config = dict(
    experts_per_token=3,
    d_expert=224,
    balance_loss=0.00177,
    lr_router=0.000416,
    batch_tokens=[32768, 65536],
)
Below are experts of layer 4 (counted from 0) of a mixture-of-experts language model. Rows are named router (the router's row for the expert), gate (a neuron's input weights, with its number), up (a neuron's input weights, with its number) and show model dimensions 224-335. Each number is 500 + 40 x the weight over its row's rms, rounded and kept within 0 to 999. Numbers have three digits each.
Before each expert's rows: "comes after" lists some tokens at least twice as common just before its tokens as in all text; "mostly gets" lists some tokens that are sent to it at least half of the time. This comes from a sample of Wikipedia text that the model never trained on. Tokens count by the router's weight.

# expert 13
comes after: " a", " the", " an", " as", " is", " with"
mostly gets: " a", "The", " an", " one", " their", " new"
router:399468451466472522416522508486487490514538490507560562536493509534466495484545528488470558447523548482521550515481505413568517438530464488576496487480534466530535537496446468441487442510463486520481504439428500502433499483521479458600536480564503480492545468543518522508453504486472460454478546564467479474529559437465497526473481486529
gate1:575421471440527481497526537498487461444555525468509541559503508525558547510522541447504408538485503528451460558516461523525477474524538495475429489481540467387505509545583506492558435517463537587446561432518448500499558446493581460495540487497494518553514481527398549488438562501516519538495583492446423517459518428499447484477481554469
up1:528492481445533503530516565451467522449492585453499474573533457550528491499393494465493494473533492476477419496471447557491549463512562536525459503423475524396469497498555554469505497494509490522495556438476517454498535489523521473478563537502464549495499563597407539475506472498562571493512592537491517448486449471522423581526536521470
gate2:491552500516502523541400459550530448496540573521547535530503416568525479533522438548497591505457441565454529556462489403463515482524513550440543508482459509589591604498493404496456461520448498423509535536472474404529506475485493511487439587510545520509535534509503546446489506494557495420466477478523502529503492520401488426504483480503
up2:568547542450513444474512472532489486415501436572497479448465549414526488524456504483478451509527567485532471443558498538475492578496570522528495573470546544474399484530529523517574485506538480490446533539505502483418495554519472504544541449497449528454489501516521458546522579545432502516586534514591495512467503441475470449491520488486
gate3:525503511476452514490500538584486573549431559521489424492558493538525443565521464500496537561470497528523495434419497449555461505511494527544499454513453496564473461486476504439541490458495533496509474527554551554512508392501517467510492466507545484502516508476459441526472517433522462481529493476521506481524568523437503522476491488481
up3:478476517491471527548552599560519585486464544484531473474433519527480431498600489622456513517512552540542488455448490437485481448539507482519508475526478534503446465506541475484499552407469564516543533495541516488471497381445499547540453508461526549455487498534442483499544433493453486505461486495490473428461549537401437486502483537560
gate4:459469542449506513564554463526480459506485458527528451537467477458483532498478459497510542512453448495419514483431499486579545567452498469545519439482487490473469507464491501553523465518505548499539549478428524543417488522502572483487497465525557359597461564460471441496516501403507484515430565523498606545556511549484515558485474536562
up4:503479492517539535444409603500522529500500463491470552484563500502494519560575569470505514510557534419547523498508494507461476448510549506529427559545507485500483460504532496503549525473487455510434452514488493455516529534517396501526493514500442574434550490547509507527475502556525448557475469444493534481453490550460485482485508514462
gate5:521459525510586430516513486529562539496482511505498487481566492514475506519476463525474427469493499573513469458476559547464467474469513459447554545487396562525605487498498493521453526512512499573469502514478493480503451553497502442529511465485460514474524480493512551491502539473518442570508504486504478434457575492554516460443468467512
up5:510460513481616459481470491471513589465484488503477426468579546543464515493484474544497469414520523526524417463531493488510432521524565476472533497520448546567540483453545445468453533483501508563455496542531476466493460551538491468500486470469511461491558458482508503584479489521519463555542525514468510447452568534579528448501460508494
gate6:467510539456544480446499531488566531489515530568461466509510537536494487505511524510498438493475504446450475529492522494519516421524570532553503440481581551538455500471467460490422500551489479496470477606557539553610406509507536458459565551494483550446438471478470458509519510496454528518484556444514582523545527522471508497494527463525
up6:510492478496504506540457472539489602499486513416442488498444491509487529510514471532441470505530523581451447512457459499546493554477535457492471486550451502428499478540507504571472539509559552493532463490504506437476562505480514509465453504526453394468508571512474495539566468527515433479469422595525431506493458459495556491530549515486
gate7:506538469571457515508432525483475542485545528448524555523492597542483474504529538458526457484472497508525563542512459464509555537473521488551515520517502516518487477566546517479508523466527424352550532424550443479430468512476494463467555483489500518558520551534473521526538403482481509505510393472508444474540504589394459534490452484534
up7:498512492487517520446506491568416504546498504494516469502473433539431463491512520536443482489487513496509390454536499538470398478566521541438526454594471510466527521466494411507515505439534499491534524574413570534557443452514528463487502516507507478460571498445509497462443555475555427498470547536519504532493529448575542459495535491410
gate8:427485512517453467551468488438492589495467489505484463505461509473469445505530504532473555492530512497456586479518516510509505481540465506533516540534498514488503445494392463589486463551522450494550443506528572539488519495456468515563514548578484508528554473501464481472510487534567527509473557490599505536488474532501459521524520477477
up8:524499494464523496487491501536512424575559559557510570492533533515470583457499537468536456451535519492493464518524517515526417531447511546483523542474494533539448520529583533429458570485528544498505545459475469452505482491590565480448496437434490453521453561508497480503459516503489493480495410470440473508445485454461523474463525468557
gate9:440460493493470443485540484588532476514459472579456474458504484432521523504488478484535483512488539526536466508442464600472531531517559456524467527497514449485547541490503416492518493505526443484471513425402490504484461549475462524482490536497513609477477536494501506532408578472476476535539523506521592457497535514483520465482441600600
up9:489423496480475501457555518496490453527491457522514480502477556452473482495501490498531481495469487409536474501485512555435567500529513529479491491497536468508539544440503505479417529597579546505442528486475522427401494567562488568528487469474494591506531505428464538519475535487475517506535431581522598442536519453413535495512412513532
gate10:536547494492524519459436479490476506494439504501499470484448504456499498451473504512519484493540446564514461518547512520508483512532418511526459503523460474492535500562487518474419481470511519521530482482523444468491500573511518477495498457456590581519448470448512524513540450459521490565472451433497480479493599496486536548529450570513
up10:489613450505554527521525469529539479421499526475455539479479543498460471517518515508469537463570502517514452447526464520476488458479519507492513537493551509534469461455502532457510511446442482529541512526572573490396541469458500483559438557530489431495555533490536519512500438496477577529438494574445492445461498484564473456519479416489
gate11:587575529507538509513460511472500546495476496417495506450598458526505441506484503489575578418496513485473511455490537540455485460525472479479473534505557523507563559497563441564526505454521517478423478452486481442502502497520507530519502504483485497467537465540453520557544540412501511473480475502433550447501518536463446470490469508504
up11:491451520482467511461509523451431465517432518570542491526450509475499542489524446575480509533449447553583438540544509446532536546490505545523479445455440513453499489457535574480449528574520479524556512509519527581522559497443501519500515477473509519499428534479515465449440519562464537513512558523467477543525473457502586529471576483482
gate12:492505446495495476445470583383465530422534503405490513534497492504536409464526452462578466496425485429472484521534560583520532505496489476513442406509490477525527422462492498498439490552480528503530486541475469529534520466570499515531518525475490451560561494519469514496526454474456515495518460504463477524528382508425531415485487448517
up12:515464526475550460502452513476471512419567524518533553530500484427517418448523492556534518443549500457512544503498541488557506581491526542453545434490540373472472409480533465484430499482462552488496480504480523544520463480539472461448496543553561484520513444486568485424459510537504525459565495542484520510536550457493547465537521538520
gate13:478474493453506470414530514588508448529556476485486536510512456512491499468489455483508493547447533524518478506587523551480468472515464478541528514483466457523535585500484517519503497451550495562487511475424501522533467484515519508483541490468443483480519486464491526513465530470536480522536584556473546529547511541431530446517469402444
up13:513452505535443537570455508403509575464410488517531450533529535505482539567466471488484536414541464531470484501407497470469509539479519517516452460539541567502493421525461458512519488528435506411516432532578510470483541531522467490492442543447553486483422467487458491490538457520492520569480455461514492490407501467566469510502502533599
gate14:457571508461503488512518539538527516489467418551485480541539508514549491483525492525542493435500500508509476460446496478469450506453570499457432557499529443533482410557497485479532482489464570494484511439458544478483523496487524459441502549471521471517483579555520455519496533435476480420450470548536454466453563429488614460444531538502
up14:511523448524472477517555515546540577457514557474545452482436569484517521589531524470485476542486555535468498605596530507539475549491391512472409433539449536454529569493437556451463454485573523540512462461580486521462504487490575520475455459519449467426442433492448552486508557547547556558482487503524502507502485497467478464538423554501
gate15:465520531487499452485500420508490481509458530530518413526573505552546505552516525491439475494527489465514462480548484495606502523500471514482512499486497526532419503526477435547523452492483493502557451490550488483525586525503493506500478456428563524494505539388480518495507469530520616496447465547533470527446446525463497490528457490467
up15:544491596460514547505562482464411507456538496515450575515545492471452527526533498503519463536506518558450546487517473481476511495474485474465432513488468475453554449500448460485543448491590509552564517484468518531554521403516468538514513546481471495519507500480423500569475556474468511498503490500549464465521518458473527521500503506540
gate16:445441460485447460577476519529532488536594544456555469427525530477550489552449492499547456503486428494552489522423449481476490482538593525502515469503512478511532392496511529455519554494482524457545469446510457460438490398520477457541546500487502458427544468521511574439545506531524467498498491515502552446471484539495553501432487517467
up16:485468501493508490493492540534542556538502574521519471469528498490556476491469466569553468526463420455499525521448455526412540480522511548496546438416608510527529436551510526474552568562497540512498490451478406485452490436556486469460491523389488487503513443517558532466493484505528440425490421504545524494496560505437529422448481507486
gate17:490475461450478535509486502481440539482543546505562438525471486480494505519495516452535431470528541578475484518497437531437417530438548507492596506486482399495522482470441481445523473518490493463490479496500470541500502445578535508496463536544475472578477519477570471545524453514568467417553467540477490443496501470371534551452526551402
up17:555555514531459398424482479499553516514485474515486540478493545509483487437480572529585479525516473498515512473514497536585598557518450484487490472492475497436506503468535537486565557478564480467465504482511476427485528426482507543506493485450481538480530554518544538454415476482534537566392481487510517551448421573507510534479499461482
gate18:490504556530492491476487556600575533427504483472486497505496573457513454534544534491419477580474439472437569505556434549530554562492550505453441562513491567554476391506522473503425529518466446487479563623448560477540551439477517540480562573570500487561482400547479495513527510523526464532542510458486459545508471517482611574526482538436
up18:485568467538485529498530572496542486440516496522480525481486472435479462495484565496518451551471540521560518436473484507540479466524534534495468502533510490553535519523466498527482529439491483454478526571481461528551483430522506527512502508498462435496515466570492494425519545520453416513500491508533492457494522542506606458461517494538
gate19:453474509519471519400482562529530491533502468529557457479480488491518506470533502494580534458540503485549556425432538492506444476497511539484506532530553409468455502538478455507437503511476521517494496523458480398483513504519544509443500456509516441467451562498534507528557595522503485505565478482538423501490632495538596552470535523596
up19:491469463510501481466461529555454507505516524520564452520423545452555514532498527466576551451583528458513484481452554557473540465497472534535515485501502462480504499483478552519487448499511549528505547500528482400407604508511456518494421477527550444479440542497465450496502520513507454531564445535480461495522505491547517478465536544531

# expert 0
comes after: "\n", " ", "a", "us", ")", "\""
mostly gets: "|", " Genus:", "-", " •", " Species:", " Family:"
router:468432590555524497476544450557510472481551468519451511529443562530495539482465484480498503529515488518488527461445521572455504533533468475474475539497549486492490461559517554544513548501459453539486511509525519433532466376563497442598583548546493498495457488557510521421568484500486516462497514514504534518524436482502416502457519503496
gate1:526485452437512529474503476476556515571548473525501512506556498489532508478551494448476490471473498450444452503466470522466532475460500523454533528515557496522463474488407498558482577541510460550538527491432564461485508477519416498533446536500483445505564471511517484514548541517497510510477498564479499560528418519512550530510431485464
up1:468497494579415462502439494495545487513520564522503556568538454494456500500511474483509545513494580551555486473535508465487437592522551477559497511508440482455487461522571518520485498389384558502460446509541501527521475495503535516577507428526486454499481541502523515451434521452577508456589481467464533469519454558456521466516464571516
gate2:511514451500512531534479522516486556528573451456479445503496474494469533561496487539584551496517518537436462506567514541470531493537508509459458450523488435489504415491502456507555392544459518424469457466451541473507546550467504461485512497487460480553540521475552499531570490461469555456521496520440523576531448483469474507533499463462
up2:475464576521527564509459536453459529456476512406480527516512505479551465502484467554530501514501481473560536510510418499419518478466494506462528479585502467546473519496485548507559523564522493509478559481489531523542466480509517479533549560458480516511532482521515480494562469477437519520534528516466534509482486446485524527421497475494
gate3:503507472603520495521523478442490380444478477464505479526437422574460489369498450482526548582497486503492466472537483485438419517424457477515494509549554507541566470520574545511480537523427456487478500522523524470395546482513518574470468424411506424556492516512461533450484485478599550496490451522513410427475588538452430472461512528514
up3:506496528491510553520512536548536489500505543502505524522544451479507488506542572562542476396514540500533548491507529542494474493551513491546474478532533475425474432509494524481452473499531498479554434584449506489491510523528465543580491509512462570483473569488528530426539514541431523517493456524438536456499439587468447502514551465528
gate4:484534497457539503487486517486451509435468492517503532474435491553465479488488494520415563491530549522424471534475449526429477476564531543530523464542501446553466475536535518476504529502551557496457477477473459489473464462491452520509571447492535536488549419401466606533428531480502548475515554489428507503535455471589563459568473422499
up4:488528448487535511463502453477447469455497514495506489497446497577500441500469515516392538518459478538398492476496512569495454477532555571524520525561486437553479467523532536462540545427495524486415505537518434537492469528544502555562536469546496496513551434436527523507450464494520495510558554483486473454547497489515456499535491516434
gate5:470542471499529426558510461505532500515500465554451528488494564467466481516429507495486578479491440532453454515556448431564521485519470558516533468439494449501473526483569498477535410463464478522454492477478479493462541412503517600505555513484477497584453480437470507543499555537475521555511542486513480520487486520469521546476443364538
up5:439482486452499466561508476452550502501546504540511574476450523480462506519483532456461555467493416561429476527584450517588448454524479552497514491446528445526487522469568481546457499437432502524501551519515504523473524483500472580553525505493462523550455441473470468532491523543460474496483510473513497473519374515491512530470483414504
gate6:505500492564575496465572418417563517534469506544462441508536505464522510490500534536538493520511487460468488511503502500481452452488501499533499508607464552435519460515474550458484503489482511491529509544508495467494517434559534510560504433432460491405493460470499497548514470513531543508488470514450400462478546589500470490534452511430
up6:514494501585511505498512458484554442537494502540501507487494487413517618475541503554494563516488498481545578451467476463471457458474541519571445514579540508528494496532507519459530527521483468521540493536501422547461473481466459582488411422453434445453485486459504510508559474498458538378460505491450442502422499548481547514504553461499
gate7:505477518558602487440581570459452506474425508462530459478543455504456446503491463520546453473523511510521508509530458444488534506511522464518514494578544460496473500551492497459512433547544478517450522528471564422484502563499527544501441565538472553503443531499512472571483473415492488561535509468512496550448464539542501486504546496534
up7:507519498511456541519448434536425553589474465568584426563498529480456405543539476492402580556426524430498524480479463576458497490500538475468502567469491526518486486510511458480510553502482514516513520512551543509460520474514509533471507533493550415472472521542450549498456470488439495513488541491464487491531476456502444484561503545508
gate8:543512437490484492551531495530485433466451512570439478565474533486564563479512446486504396549464508501476535471506494455494576449498597448506554508411555470533483488491449476483506499567479486486507457463521490498457430455511465481558531530514446518470435520447499498464495465539510560466574485501524509529459472484503512451537410541463
up8:530499493466558541516455451499522448451512487538556490496528439502489487505539501504542498447563455433573494439489467544459494501464481592532452522508444512555523564504481492473459442469540516570457501511579495530549512516479563434489509497509507451573510448517513500476521551470513463481433526478494495455468511480492525475512535518549
gate9:496543540437525477490457567494537496549478484575542545490434452521508435491532462550523431488542496475451510461498460515488576425627528442547521482497494501560510469495480447507450522527488440513531521375547508539529495480483496491466535531561417497530524459529485506554551501597509536454550466517496522545505541514530443537529495530517
up9:498475470503524467547546469537488483465531490600494573508556533482497499415476526502469504502498468470511493585488526485471458507388539539567478521493458463511464484540483435520481458500460476478523463523546516503467459538539506562486471481508556509457556533535526470502460476491441487561428467457484467532518535487447477419475555502452
gate10:461434511574514505532521562521498505430590444461451427463489525556514540502511478501516499410527499385500466454492505539560476495556517506471516486542507515500449565451485466490471448503551434429539482478516481490494496552554513502490462518521532507564436488505525527530571487490533502434549479471531438497494508487512496566484490490457
up10:485539535554562506504496558516495494516570518510482467504472477511476581504498540561514560424504481460502451474451493482499464554514489596506472395514495475494338600511503571541489499516494494452521468445499443493514512536550490527477435483543515500478511479534422570491523526544514478475545519512495382484544482399528575517480506487486
gate11:516485520549477501447502489519481538510475488528444497552477483443533488552519502487523547523584523595474508490477559493457509503536449506517452483532560498499539524510504461578511597476486522525594559515524546527566540491528497534440536499541452528493494507500549494488509503469503553485483499506479494465498450499469553474408480464516
up11:494520537477494486503426558488495457467595537490540449428532477555475476485501501520490443526424442414561487485526504507516567505464496443479475515477423512504499478447520579471471480490519474446418457510549451498457542551503534423558483503499561493520484445513463520521459513505549468487486500463468486497471569517529483510585507543473
gate12:505552538510539473478502467401479463456519494508448485468465482459548512538516556514526475461432470515465478482522442503528502580461512520539547509502476516564576495459555478504512437545506548519542509527515523470423520482531434481453527537553464439565470462455531496540472461488550548526452516577455456524484534483559542483481548507492
up12:491474549504499504503547456412464535528529482574517519454468416449481480557529524491457524432488493549442462509532474518509481554526452549492484531502464483525535527475541470450506444535490520567570514561508510517451545466528453491416533504548460426552513495458535541531439491510526526577485508535485498472481525499473495525445514538468
gate13:461484489568519508545400486471557477446490513536527502505479542483494561429510474517566430488409436448460436422518482574484480527573582454424528503445443493487442552511468495516509489581524489569479594489499481592521504494452514522550499516484472577562514515430504496525582501459393487506551525425473512452538501476490497522478560494435
up13:449523523516457515423482510456529417521480572511524555436540455438463444475474521528522481570495515531547443473462464525494565482469478450527495514467540472533501537474506462561543523484404475539439475549527578506546497497451470476483526567463444495500499557583492480496493536500442532490436483481486440482524520491499479441532458469523
gate14:497560466458486513488518422514461537532452488499451509558530489455489537521571475487484561529571456489499545474468476520555492495528538459488496482508451542521454471522486477478470464507418486498546489484464486468445480532469549509477453565544478514516523501545526436504546473511525443465485586531444551541451490445556440556545422493510
up14:494554555478486514499472369415475542523507479529482454573532455479518538537536534566505469496559485494488513485542394448549482542457552518479474469511512533499488513513543464507472490514463493463527474413479458466461497529511500526527446497544511544551474530531508497500531515534514421478473538504413515553480497480495439488507461583418
gate15:497594426468500483571531515602483451445542441489516441458492496485465600484451538488486500492500484450481494526538496503452490464419439430473528430453503548469495509475552510455522539530546434508513493508475504470559500457456478625524439536528532523463501509542547476465497515446523550574532534485513527454466489468528529507541512518489
up15:507558511500449409473474474519505447548529502480516492551486590530528500511445513454490496495465484478478507472512556498488488470562487479544461499549449499465518491393470443467524513499521452487564527532571488591555522415584465619509526452457466526521500513460500490514461534498514556538529559453530472519492536495492464554505505553449
gate16:533427511526533495450473437431488524465536473462516480441485459518551486528526494513517381477505423460508436467460454455545471522502464518498519565503467505575469452466457427543457508545503536421527547451442462513480503453488511558548474562587474501480537550488476550477522514487565569477462498585462476551467542474562482458519533532452
up16:483559513505531548476502544576475501546461477482451513460472449477513484490478546498507490478497513563508537528510520427507518479504517552539448483533459526473508504514493496420552527433533488509497524561407478485487486486463564480495498499521530460462490491523565513452518531457541432483543454396578474490470486572405485513441507510544
gate17:477509537473454473561500509446545492490560517494472476549468491549502510499452547450423549566568476533476384429440423468466486463518540501477483443527536526540487440527546556480552511521496532424467495430446535517459488496501592471456564504526503581450481580491487463496546555608553485442475493475447519541426499529501502520451485531471
up17:505540538443428529517462540410519505463531487512452459522467493556453523525365484468429573544556477547497435463505482474471508512556525503441517499538521537534519508532453513421583526467503506421444510454470556485495507404501477482502497512514488519442517568447474480552453529556555482512512426468517505563422495498522484554480492540483
gate18:494480472387484617519432499488458459461505542505488448462556415482437454461561538502474517521502565526456504454500475579487514479524482459460539482472492404461512474491454517451548456526563555476505477471512505480484522546504473511479499511500487494460519457523508527471538457526491457525476517508497483450479595487501478565529470440521
up18:560495511561493521500524497484642522497471513530453438538494478476511472567467520498495511599544435456457463528559464503416483523444473550494490491501532484524492467488562467542560468536494456544448433490486501510507545525495497436503543506571535557509421531552509524503490532464564496539590498487554496465511552513428507464481530548439
gate19:499542507505454479496487448511460484533439509527406452481548542503468503455515527504414522467506423455527459533508517421631542604502510386557559461504504404483517507513519523488529503519507556482511570452530449431566405566521526481524483512503500502492434490541500478486480470415481523484460538582521485443507488477497446505439494510458
up19:417492511461493467497447466427470472551437528511428463548517576452478522498508531463468506482486418460546468527426540511575534604468509382546568440483537390470551468531496492459506472512526545473502501464498451427537404562514505496540512508507503469491438472512493465511461439438445524532482467598500477469533475476523463526483509548432

# expert 8
comes after: " in", " of", " ", " 0", " from", " at"
mostly gets: " south", " York", " north", " across", " China", " Eastern"
router:499455445530459558569435550527482462527474513510495501420492605460529489462420469542514495519487495494481502465541466439416511480506479475520504461503517533570432503491468537536511450455576452564519456545512494436477510474497461558474446541533514517479513561511520454483534476482517501475530518472517499474501460569447551487553545544495
gate1:501498511544508517492526494474530442517452553425555496516506458554482562501566524502505530516545522547508521565493500595436547499455507525526416513532499488478531499502531484508510477513436535542506509511538482532507462460471561454593554536502536473491455496480410495481556527544566490484446439503459484429568524598562509509557502444459
up1:540513495492537545491453482497433574494585421441443555515497514454504548480496472497474465416483503480538502390473481428535513493455444519512578476511475506485485496415444496486486533550541470502509502548438455529569563512566496547440481478504440512509503480534509487514495454452440519467513599428510507515364508479448452470504509513521
gate2:432564427400517473516531468487481465495503458552501547484529490503507545451553501549502565493571519577446419457542456550495510621455515446513494473468472559498462428418506464539495526489465563514477520504504514495505487462487465483532534509524537512448468440498538546493563509490525515503475495464524529605623515535493533475440536372512
up2:593511559501516539424474487470545549530521437404454493603446435462555530511536495499463391531476492513567530473523434487549488445492501534509451528547540490461499513551485486430486464541476504513559446468453518531544487546495472480472409450562478503507494520601433410499506449515467515446518506497458539419458515468482539550535514649563
gate3:383470533466486512453525530473477522455510483521506513490532468485582500584483518579604449442431484549468505482493474511465555503516482461480466503538496488507451453522579546527606498402543474530502518491505447542554495543549435516500507460510493478466524487529510513495417460518510552456474483490520515552519526479568447521522494479434
up3:487503489499498509458457617486517519494591477517512567474516477574569499611502523520542497416418528564482480488508506571455526484482476490576456478479541452430446512486553524466559461503528500567512526581483484531546461444521530494520490480533509479532543474500475527460458535539508567465532432522597545566508524481498441525443499516381
gate4:486549570471596504514540556432484484454552493513503481539516476487498542533495559537503389476543487547580516509457461474519523543518537538464534487468567521522521524461441500477502505435483461548436508493450430458434512480496524472446486495502483498520509429514506514468457500521415515501584573502466490471494537510560457524497505532585
up4:496487546417550495480498568447501517493523477495590520490494486494481502526433448583504437503533508431541496524423496470528518487589569540410546504472540489510454495507514522515509462419539487495498554472451503461496474480451497436511463464478377470547566473570568504523509490481410505464556539480457494412535491496541422505537549529566
gate5:477539530441578461456499531531454452552523535461529503533556549510429462508475596463469442499508537408471519499517464498609515469561412527454480483524454553551480523544448475512428492505580465527470532553627525400554483556471564530551453462519526455508462440491522529468483544509478464561491492521511479459481452525493478460558472533551
up5:548508468472517538531428536448522468409462471526537527420493494465541536492610452499518564557481510551542488468457507504451477510456565456517464536523510472443612456524501541518566555442474499503578508497485498533516511469493490500499550510452497533524556579494478505530442512496548579464454528501489509517528495490503490522559460526416
gate6:474462441433396441578541507512460484469511460529591489460471435462551495407500470519513448476530527559482500422508461440496499598478465445506500532533521514540495580554433505472462520517463488556472507523498433543461452529467536514527520499480511587504470466513514543407420498413484487532511500482560583541509544563545489495512505559483
up6:467490610454495482482424412530476483542558495460448474528496523510521509525473453563576539575437574492601531545527487527542586463537495536472548495437518444494531451486557490528518480471504433504578495517511533492512519518526460605439430538517503532502432457537469481482452508576560469495516506567538432517473454499474530507474534429435
gate7:484506435453443485488441491484535580522473504435483525521492579518504595490470507522525562464437453475421486425504425539460542525515507533472473491519564501416498519519547505511456495510508488556502493493493539458550471460494455504463522522564499534565475473487498570509501497489472490500538480549445451461499447505488436533514513483571
up7:471499475511492473451516517493560560542559461473450480488528503460416485385502520485527523468487444508459472506457520488512503415499474448475500533538534478491474422442490541502500499420531462495562529465491497467527517488525413418497499498473515487512496417517478455500519435527532498508518488531456445487482528466448475512451427519552
gate8:495439462506547450494472458522557557508508428526502458539495532462503498488468503505518495447473443533487494463502475475447535495531484456499486435511426516461533441492517443457509490450480507486517466532499444409539545494475498444499522479496501573547502460482548552511512376467486509486465419584471538413504547491483508451485490490460
up8:532483484557502473461427514561498471453580494478500454542479535545504452554490500532532443461438460484486558524487478476444481482505445453552503424451447422551545448468519490472514541457505523483499427515564476547510541516506576461486537591519537514469463533469560512460500441495476425450488419495476573528455498546503451483552494448446
gate9:451515474519501573452475531516486532509505527478456550500530450524444443493449541526458443560558542452524568466494491480476497508510506521528545496526446447526604492580438526579445445507516547534531507473484496545497517486476488503565454538456473460553471492452480391441517491493461587467438483437463535472546493498496533537535559518520
up9:484540486542469558464487548521522536469456552496502468510459510501466475521541481462470520466483480503531549453465468502515453455563391516596510575418522548451545513561539522467498544501441400491509544495515523543523490465431508469467467476466542494567463390540463476506486458459517548536418513465488511536524457455461501472515456492487
gate10:484476494504474495529500494467446430526556481549477508455537533534464486491514459581447516531513421442519462541487551500486558543482532523514483506511559468463504500532521520531532481506458491491523406419507553499522555547422540497481453511482456547502559485535493516486463430465498456530467510462490450557451507430494483524489460444501
up10:428458548456515498413611478468512467488509510498522521533471520561551487495518502594528588479529553585473494506471429519488384556489443523509426534534551432574511524472517505501489467551514509552593534526542501495474464548554494550510510487522434484508506520483521506464548498504521516500479480484480529533530526570468484551548466442480
gate11:449513468570505568478552457460480579530466500462518498593452510528549518543524497549517537566465501521484517543502523465551504470444503546472517474477544456477554469479528514452517565505537501535513478512509516496465493566546488463449448460479522504511537588516505421467502519535538446481481509449406467477522446545522449499423484456504
up11:538483538511565484496447516438529432492532540527512449414551501451460410549469540439534432459560490512551507496449461541504536493557542502470548560472431495486502512493497427536527482459454475491513541519493533481473489520508473605472494508558466527477424524576493569517549501471436559463485510487541487611448521418421523524559502515462
gate12:499488525403467540553546516500569508530455508519536491521439460575553479487514467513469549468578489513498526508529483478517514539534461527534518547447516468523480508514534452516526397430374501468471519490417503548481496447552549446554484500446502507536520522512466486458472537476552533545461450465457481496417571449467495485511495476531
up12:455490570491447482518530489563512511485512563469555482556464465528525483491505429500478461483525461507514477475513546525455511490573461542531493512471489508583517569440505460548485478520469470444465469530444539533476471470582472512482460555449403462475530451512471494380480477438549483548501491463580480442483529523513526483506516472453
gate13:535499504437500480504461483428520566481504543581531503529469516526497532493474490538480519480526457458470491513493492565462480506514580457484532529488502492595552510501526420466545549531511473439411492476529496513489573540504468475492439492576512565536491541442506468508513453571487454488545482511496516536535468511488516437566500421520
up13:512465558533430492440535536528483450512498407384508509450552508498439509486498477462461467496458516538611513535516563492515473563534429532490514404515534511446523486537512570492456467468474538544577492485502503503497438484521548529563519473522460469491463468536452511515522461507495526518495514520527508496469499505494562496470520544432
gate14:493507508448497470522538517450515470530496540465490505540484447495507539518544467550526459491460483565470521487451487505528541468489538452523541511444473473597548530506433479513496532434472502578537480588465515426565415561412482488506517476471497555480543448504481472551524507488518536463474516565526504522574514526551495484515472570513
up14:512481546443504469483538487420498471467469550437498524432522489489595468517545504533471447428428489530526510490473482545511506569498569458529537468471414501520482546516505487560501501467444549537563453526474499455585469556454436462501485498535523508503539422530542531526467455493546551575491510502553494464534513493555567521463506584490
gate15:567430500501427536529501500480536510446493464427437472462487470562470445487501552430510474479449492497507543501484569485512460515464447606465511470567460477474499566519525512518464518542448480511566517492456475499459492564475487466523558553493494540481424487537518500558427455498519453470555492432515535449511528498525533510537551485516
up15:510444499520418499536491546478512557464501429389427417500473472539537512448433494470515512525489459504472476484479601420552507576516437555503532515546474437436470500528518483516454476534482571526525506496485538489517512517424499471531566541460528465519460444517554554532432490521542454508525508431476524468479548502483464524528568457494
gate16:472460473526464441507551446427492494482496521489500472522534512503470530452466490397500478529579505505488516534592521486579538495528478522533502497483510540531463513492471547491518507483620531553537440465473531545498555504522472464515512460489547494582520417419512497486502430511587438580535512493527483425498437491437515526490438540441
up16:506510463459426439518493477486508534408503543481532374487445511488444566485481449480481511477482522548509478530551567542589541522487490564472535504543470535524519465470518493467500527439526511496477442484557478533526530497481489498540471512569463512501524493455541480490416481502592542498537488575472550394442472453455520518505539530544
gate17:471499482480518559510464487525557508441509480511507510459489447441538542458510479546581578526541513528421504528449491505503487519514446456527534460508559459492488548468527463471519494507495440526494521596502493487529531499530541607463460545531448505511475523522476449536470435489469445498498489489482502506526443540504447493535568479506
up17:495513553524530471502521455452475546528443525448458483512496578473463542450514513484460486547476499501484525447516581536424479460434580580492435524457447593460528453509488525592481549515512536504510472425459521469474498494502487508551451477540544533414486433455496557515540515488495557498476502427461502493484506490467534528513484542428
gate18:584492525417510526471528487479496442505516515463488492390469487498551578490494464549471537481499526537464456552513544402499484521550518460569539570490474507514561510501511520541471517442422523494507511519555479457508519540491516512500490535488506464556514492417491465467454491551456461437491509545494523420532535465483513423502489433514
up18:482513580423452528514535481514536474477541494509527412393466447435477600440488552567496515538465520511479515504505467512538513538495471541534499600471469495522512563535507512482555525528435496530462501433460483459498546543496474485485528505545507477475468535534448463508518424513418565492499545555452519436526528512531516448490396538444
gate19:545513488492472496586463439469491459467479530417518399461537510506508503538535598471501445505564440476511450460468443560471522475462532532557592506557486487495474566519512473437510527515496449454466519492492505483434553467469544536550504445480481444421449467521394483487557480482537482538486429544482529509488487487512491485373535516522
up19:477568525572498474528511567509428454562428480597480492487520495486484554487506397500467551502518512469439571430452429481495532479520538487514508500511489482484569509498541510509466425517551449522527499516545558502464522530478452493530480470570467519590504517464525471474424455494493617502499489437566522555487427506540545524469460467557